Weights of a small mixture-of-experts language model, trained from scratch on English Wikipedia.
Size: 15 layers, width 384, vocabulary 50257, 167M parameters.
Below are experts of layer 2 (counted from 0) of a mixture-of-experts language model. Rows are named router (the router's row for the expert), gate (a neuron's input weights, with its number), up (a neuron's input weights, with its number), down (a neuron's output weights, with its number) and show model dimensions 192-255. Each number is 500 + 40 x the weight over its row's rms, rounded and kept within 0 to 999. Numbers have three digits each.
After each expert's rows: a language model's description of what the expert responds to; "mostly gets" lists some tokens that are sent to it at least half of the time. This comes from a sample of Wikipedia text that the model never trained on.

# expert 7
router:513553488521475419477517505459466493427536455485481456567432487492555552435534433439475542448599557537516438592535408455555516516523511483521564476516520488528515507537447498575466420462491521
gate0:536526538602419420563508507424551486482472504464416550496519470501545538525492520460464464463558396494475511480534511500421543536506508498527549542547541539515468466466530552510510601493458484
up0:532481472494524520473572536482440519500521523477517482568489457540486487489545478558444529494517567578557459521453432462484485454566520533520493466551478428452521472571455510453471422500532561
down0:499557504461500507517441466529537539498514455505536517515502503556489431522541459540569441505500482467511393509495522440522495517481487496415515422465487497424518521548503477534472383506527433
Description: Locative prepositions after verbs. Prepositions with article such as on the, at the, in the, often after released or appears in album and song text.
mostly gets: " at the", " on the", " at", " on", "- The", " In the"

# expert 40
router:498511461493486476471516573421492510485531500483498516578488462475509493497512491444447517467520552503567447515503406442477576531544564517563518505531535430569567459562485536557503478483497520
gate0:477463485516529501465553531515493543388543491460557512487484437448504474410505533546512513481474534480444414547527467523456520457477557510480501538516486408583526528566469481582530450481492497
up0:451466493489560489512575429543458516445541504474561560451519477467534431460455531528549508531497520478450444516440512531485503414493533511458484507525465420585604550495468505572505438500498486
down0:493594521469536432548533488486436529547517537449504511461522527493548524507584501530522465476548453492492492503516439503435517548468484576445527523466472506451445544478511480501547590577487492
Description: Plot action verbs. Action verbs after a character name or he/she in plot summaries, e.g. hits, tries, asks, find out.
mostly gets: " got", " hit", " get", " attack", " broke", " struck"

# expert 34
router:535487498490459462459528534454483517509518464516472506559443448489537505472569489461402529482527559538590512526510452496429503517580537507533559507523543513517536460525501511560493490481446563
gate0:478538447475457531585541502425401523500598458465422537537541519513513504495504551411465502521488490510498497575465484489455518513419559498418416396513522474553484521454477466532482470477489558
up0:438515483476519594522497537497519479488502466545488484423516493488491510536473538531472462502506497524496484527477518549480496503457509526501515499447499452491569501534525498490531502512526502
down0:496568502549583525504520500517466466477571467488497497476536560502405612503533525460566533513476578475496547526438529465544489458513514509450410535485515499590445470436513414477470452457553502
Description: Descriptive adjectives. Evaluative or size adjectives and adverb suffixes in expository text, e.g. high, strong, major, different, and -ly, -able endings.
mostly gets: " high", " major", " long", " different", " very", " small"

# expert 37
router:563520473537457463469481533459446525473543465499477473554471461499567563493537489454477535445522513555550439534534436479490541525559544472529565481501517438503523448513434508497476480506532564
gate0:522517473439487465455502528522433473497456458496544530528525473475564550558559535487448528446566566530535448530484522523480557523599556518452486452480530431512493476509456519470417499469484519
up0:540543517549524472492516475470534564454516513510465481522410547480438497501564566460502452570483571565512432518531531451548478475512521543486567439507495507528503525588632459468521441509542432
down0:549458564548513436540487554517573492528512494452594597569490419491485448489489510504441531478572437444463529531479438498510460476519558443539552488505528506482404445533495516522457537485513492
Description: Non-Latin script pieces. Byte and character pieces of Thai, Arabic, Persian, Japanese, Korean, Greek and Cyrillic text quoted within English articles.
mostly gets: " mi", "ร", "ง", "α", " free", "อ"

# expert 54
router:559545494509505450488497559488465558488561493453481483560470441452512510480503452455448512468547513548486489522498463440478493523567502528494488494509495479569576476581471499580459439504455571
gate0:512525519474520497500402498536524501525471510501438467542555493435538548498525495458480483458495498441580504521526564586458489536545567451520521462544497518467536485528475522461450485538457524
up0:494500525529561507523482495558604489517533531544443531482586547478471555553488483495486522494524423496530470550493492512505462561542596546508496484499477565545474508521534514502507468527561493
down0:528514470432529493512525537451456484508555524422518537495506493515529598482516512454489451482511476510536540489514507466454514547484499553436412493456499513444512478504518413539534570520539500
Description: Negation and focus adverbs. Function words like also, not, only, no longer, this, and can after but or that, plus km^{ in area infoboxes.
mostly gets: " also", " not", " one", " only", " end", " this"

# expert 16
router:524543448500490460495551536465485567479524478509466498587453447503543570491541492450438519545529546553517527505522431440475526529533541451530570393505546444530525479486485455583452493479469574
gate0:489497515544498498472622485479523524521515452506516492483502518521459538452528499472467540482537490511502408512473510442537486487481556510568535494487449496527442530555421484530513482481400537
up0:519481477494525396542489509566501419534536493458522458524527591515437411504499541522482551507499514581486564518506449506537453512481593546476465455500537541557452474526525462507478493440541437
down0:427472473541504479467509522433512462489477508513483535574487459488590525544474522515544472562617530474499471513477461508563563492524531505496530567494464519530514506585494440574527522549450472
Description: Prepositions and copulas. The words in, is, are, was, has and 's right after a subject or verb, e.g. is an, was born in, partly in.
mostly gets: " in", "'s", " is", " in the", " are", " in a"

# expert 42
router:513553439503465470474479583489503501538498420477467445559489493470504514464519438503462486486544520552534516513430451470478482560558529515470577455561507484491564482543502516522474506447477486
gate0:509553480453523458480494578549416488488490504438468439504557515436475481516438517501571476486551498531461493458487464623496462439554534463497479478493510519541567524492506486548543507455472501
up0:505540439490515520494499522549555498536527459482507464458497503507529562522613531501467461513490486426532505478509469505536574480541466496529521540568617503479489558494436517551533512520475523
down0:496485511561542465562511463471367508510525480551508518506475488513604463521481471476476537504525479517533492456556476510416532403499547537477467499473436458509552504509551432505468499468500538
Description: Ordinals and sequence words. Ordinal words and suffixes marking rank or order, such as eighth, 200th, 2nd, first, former, final, often before season or round.
mostly gets: "th", " first", " second", "nd", " New", " new"

# expert 21
router:519540466563483431468487512431470546464542463489493470553473442447530523471567483483456533445542482527555465552562430452505511504508557522535516472520535511519504495499491497517468448446431510
gate0:453473467528535530463465542479470554532472462550524458498538492551514512462456416498538472550491503570499592437496582499503512453469448488495455505489527522475524464510484466528497522507509493
up0:554457506555455507521533457515524431475499534464490545473506549472426558546551552557458514461481497476481465570496457485484499490504500518478519473518462533529501563517484535506494518523521481
down0:513460493469523464529478483542522523460460526496442497514539527551486468520518499568492480472450561555524495522478592491435504511501572513560479455541532546507502518547525448533477513491435431
Description: Multi-digit numbers. Two- and three-digit number chunks inside ISBNs, vote counts, table cells and measurements, such as 26, 112, 959 after commas or pipes.
mostly gets: "261", "112", "115", "103", "105", "104"

# expert 50
router:564515429494454457500483475480450554427525461488461488544478455451534501472516491441463511455552530540490502569487505474487517517516576483503571441521550484492546462573477500579466463496494578
gate0:548464433489437502542475590566485476501543415538492487499396460519453500487454496481514511493556584412506511499488477511397492523567439472470457560494521454466484436535514504451497521507521491
up0:540465526478467569491558449528430521426475479518498473506569474505484514494466556510487515577437516515506474517502488501507461446507526413476526472523527544504516496478494484577500498510471517
down0:569511487501493470453428477416474496513434464537479512564476522503521495588488522555552474448492487421466536496499439547556455537495437560502503477442565494508520557464499488520484519502509488
Description: Table and infobox separators. Pipes, colons and semicolons after numbers in tables and infoboxes, such as | 13, Total:, 4:51 track lengths.
mostly gets: "% | ", ": ", " | +", "″N ", "%; ", " US "

# expert 26
router:611541431550495420485528554472453482456546465448435418541498485471512574478578505481451544462516523549541419521553471450482487515517509475493525428523529454512526495559475539521457467480504544
gate0:472484476506579445463495491445445450547576524466505563541453479566532415479551462505432499489503531489531465489589488536512534546518553508502481527492492548504591501501481481597462541500481494
up0:615554497500447500526503455598481609510449490548502439498546530444495595443520480471600460558427495499451582523434513438520466479492416483497545456524498435481404433534482534420496423444513488
down0:462448510492539598476500549466527509441490469498502545610437454509523547552395465495467536505513522573503533470433447545483457415551540484505501460481452496451464588493413465540531515594488535
Description: Paragraph-initial capital letters. Capitalized first word pieces at the start of a line or paragraph, such as The, He, In, and list items starting with a capital letter.
mostly gets: "The", "- C", "- F", "He", "- M", "- H"

# expert 62
router:537500463499489485495518542508496527482553475510476523583468434503514543486509528443471531476538529595569470510493420459505535524529543484507533451583497459538557516540519483532457440462477526
gate0:491463510510436540447510534481506573440614505523513497492438477450475465481478521504523503511470467533470437507460500500540531466528527509484545487537503488472463517549483508555573462493539485
up0:501528510487569496585496460509516454518412460468498532460515485498514525561518484490486508522525559448453574501480481497472481566442499514518433488471489505515493478497498504470443462557453517
down0:518532515489459487461457450468391525496477528422515495610494472435565496497523508541454489489530483491467467497502520456515487451502508458524546514546469517494474528539500540482547435581430433
Description: Closing parentheses. Closing parentheses and trailing table pipes after numbers or countries, as in (aged 86), (UK), Saudi Arabia), (2005).
mostly gets: ")", ") |", ") and", ");", " United States", " km |"

# expert 17
router:547542457506494491477521519461451484457579462439505509608441473501581534494565475488495580451499543498556441551488423481484518551515546508534548490527501459555549487549506520534512445412483536
gate0:496541514457484508444530493472478501535566524528512547438556476560464449511534525468498546515502519429533504517518521414411452508570555553494456496445549530552477491531456582552523531577520466
up0:519478468555533499485535499437562540556517492421479547494481536494471494521523488480529453520512485451503427486491470487445589472496554606500488575466504537456498499498596469465529538479517432
down0:517499503501500475579499543549481455469505497467470487404542597489493488467487448486517560532507517570449501477525463503516479486520488528519506557533559484438487525458486589505510597463451552
Description: Prepositions after subject. Prepositions like with, for, from and against, with or without "the", in biographies, especially sports signings: "signed with the", "for the".
mostly gets: " from", " from the", " for", " for the", ", with", " against"

# expert 25
router:537487479526462492477526502492449523437587493479446418535434487502545531473487510460463521473541491479496463491479474468448562519495542499531532461490507459487522458550460499539471482465502607
gate0:483481524554439511454524474567526517487476436482483455591513454565492478422518496457526482496506512497501497487501493469440430550566508431525516515515496426583479442423381504454528437515594561
up0:443506555519398467415548419548485504444520457497476420555491490592482498493501430436534488517488505477474500526471470475472445550484515491491576529444443388570429431445425545475575431505574577
down0:574504470585529552475489509516498505496521531438521532541563495492542420496499501471516465499490523478527553461539472518498516536521546511434495488460526538557448518443488575518518533473543501
Description: Table cell separators. Pipe separators after a name, candidate or year in election and results tables, before vote counts; sometimes after or being.
mostly gets: ") | ", " being", "a | ", " after", " After", "i | "

# expert 51
router:521575479564504497490525552453468510493517449475462450540506485525550505494547462449494537495527519546552524555529458438453588528566551510530485465538490518520518426501474512552423437468475579
gate0:524515430513469399513536427467410453541470501493431495528492537508526503440386470520488503537481519529494558523444508519460526500398520539590492551516530406456518477486484503490467486538528483
up0:527482484417558493500494484593509511512497593504518461501523453522507419537506532546456518490526491461486502403563533449465473477509469471402515476563527480553555493518518425575570512433511488
down0:491504499469430574515520468503487509479472527507462427486431510480451500467498454451506475544588438543518464471430465433525495574463466489522470583480530541550513464424498501512561550497487556
Description: Capital letter pieces. Single capital letters and short uppercase chunks inside acronyms, codes and identifiers, such as CPTRA, TAMA, RKKY, MP, FC.
mostly gets: " MP", "SA", "TA", "F", "MA", " FC"

# expert 19
router:517551491505491463472506548476488559463565404459495474544477495513475506477506486447462574462539495497523501540541431495468486537533543489523522494513537456536518465544480505567469450508496545
gate0:437497567430480531473492393440514493556500519501442493501539508526502479453605448514531496546519500494513463498559409482532527573488495522453462553513499485495479503481539493518508480556477546
up0:439504554435503530514480419459518521614509456490494453482482527514469412499539512519508536574518488490471532488493423504570479556409534545468470546486463449507471505500573460505527524564465541
down0:454511460479496500538501510518563479459456482473481474474508499524517467435519539540476517545481459548533564497503477521546516487504418501505494529524492495539504572502476440558486479499454468
Description: Multi-digit numbers in tables. Two- and three-digit numbers inside statistics tables, scores and match minutes, such as 65, 85, 43, 61.3.
mostly gets: "64", "61", "90", "65", "57", "67"

# expert 24
router:588515478564476454475532564516487514479540475453460493572464434513532525513560515485411553491536527496552491515553437498516531500492584477506529436546517486514518457557470529522449437459466539
gate0:538526592482495496440477491459468499519496480460524422467546591585466397533454459458484427509526530482466435485463551496505452507497547526472458502457484502541508424583491430492536497481409508
up0:459397607471508569523583478450490511502496544453544465514557510484537484494429499520451495504511497535477492518484503455506589549479507483531506605519534495501574487379504533559528492517513486
down0:501478480520503552538503506481436500497471525468478482544501499573506535525503435461457484448463480559503542523541492501453421600574531501534473529494505472466485487522419521575522525502495464
Description: Country codes in tables. Three-letter nationality codes in sports rosters and results tables, usually after a pipe or parenthesis, like | USA, | BRA, (NED).
mostly gets: " | USA", "SA", " USA", " | ITA", " US", "CA"

# expert 33
router:537478434536487501483499554473486510486534480434474474556464458475564577512523478491433525411562544507530527506497460465430535530525538451493541452529530491518507469594509506500473460437515538
gate0:516485511472469514543510470510464510461553435504497543518511444444500499506517463503503519510466470453500555536478496491440540458553474511437521460572490503443449576574436519471542579458513531
up0:511523475589513517479484484463486539479546430529491506517549497544530497481523493449510499489456528512466518522415485380553467494531492524482533480543515506510542510580457519431496542471537459
down0:516454495483492434469492463441491513519511486485455441410514469513441454536513535467547529551505548522541457485469509482553453484484460500501478521483460545579522500586505515465464568456531460
Description: Legal and abstract nouns. Abstract nouns ending in -ation, -ion, -ance, -ment, mostly in legal and policy prose, such as arbitration, prohibitions, ruling, rights, damage.
mostly gets: "ation", " law", " disease", " damage", "ions", "ration"

# expert 27
router:523546478534489468500542503480470515447520473489438440551433520506557575477529503507474526478520544544564492518542445465498504547519544498514541512572505462521485490609493506537466519448495555
gate0:571592483494521532459485496526486528472503478453484496499466539558614487507578485518433500550526566567508415482454490491535462489454544468550454509477495377460463489485511509460538566580426533
up0:548569509524504522529532454583541532472476457495483486492487528553541505542550424525459488542534562557499440552450528504562470503495513522582498543504513471460445566519498497408533531582469474
down0:493499516455527515521519472486422490489481482412433443514547462498515493539521521556471437510483505543473491563483497545483570456512552459513512525601559491483495519539517536513582528510463446
Description: Roles and occupations. Nouns for a person's role, job or relation in biographies and sports texts, such as coach, actress, pathologist, President, team, father.
mostly gets: " team", " | MF", " students", " players", " teams", " President"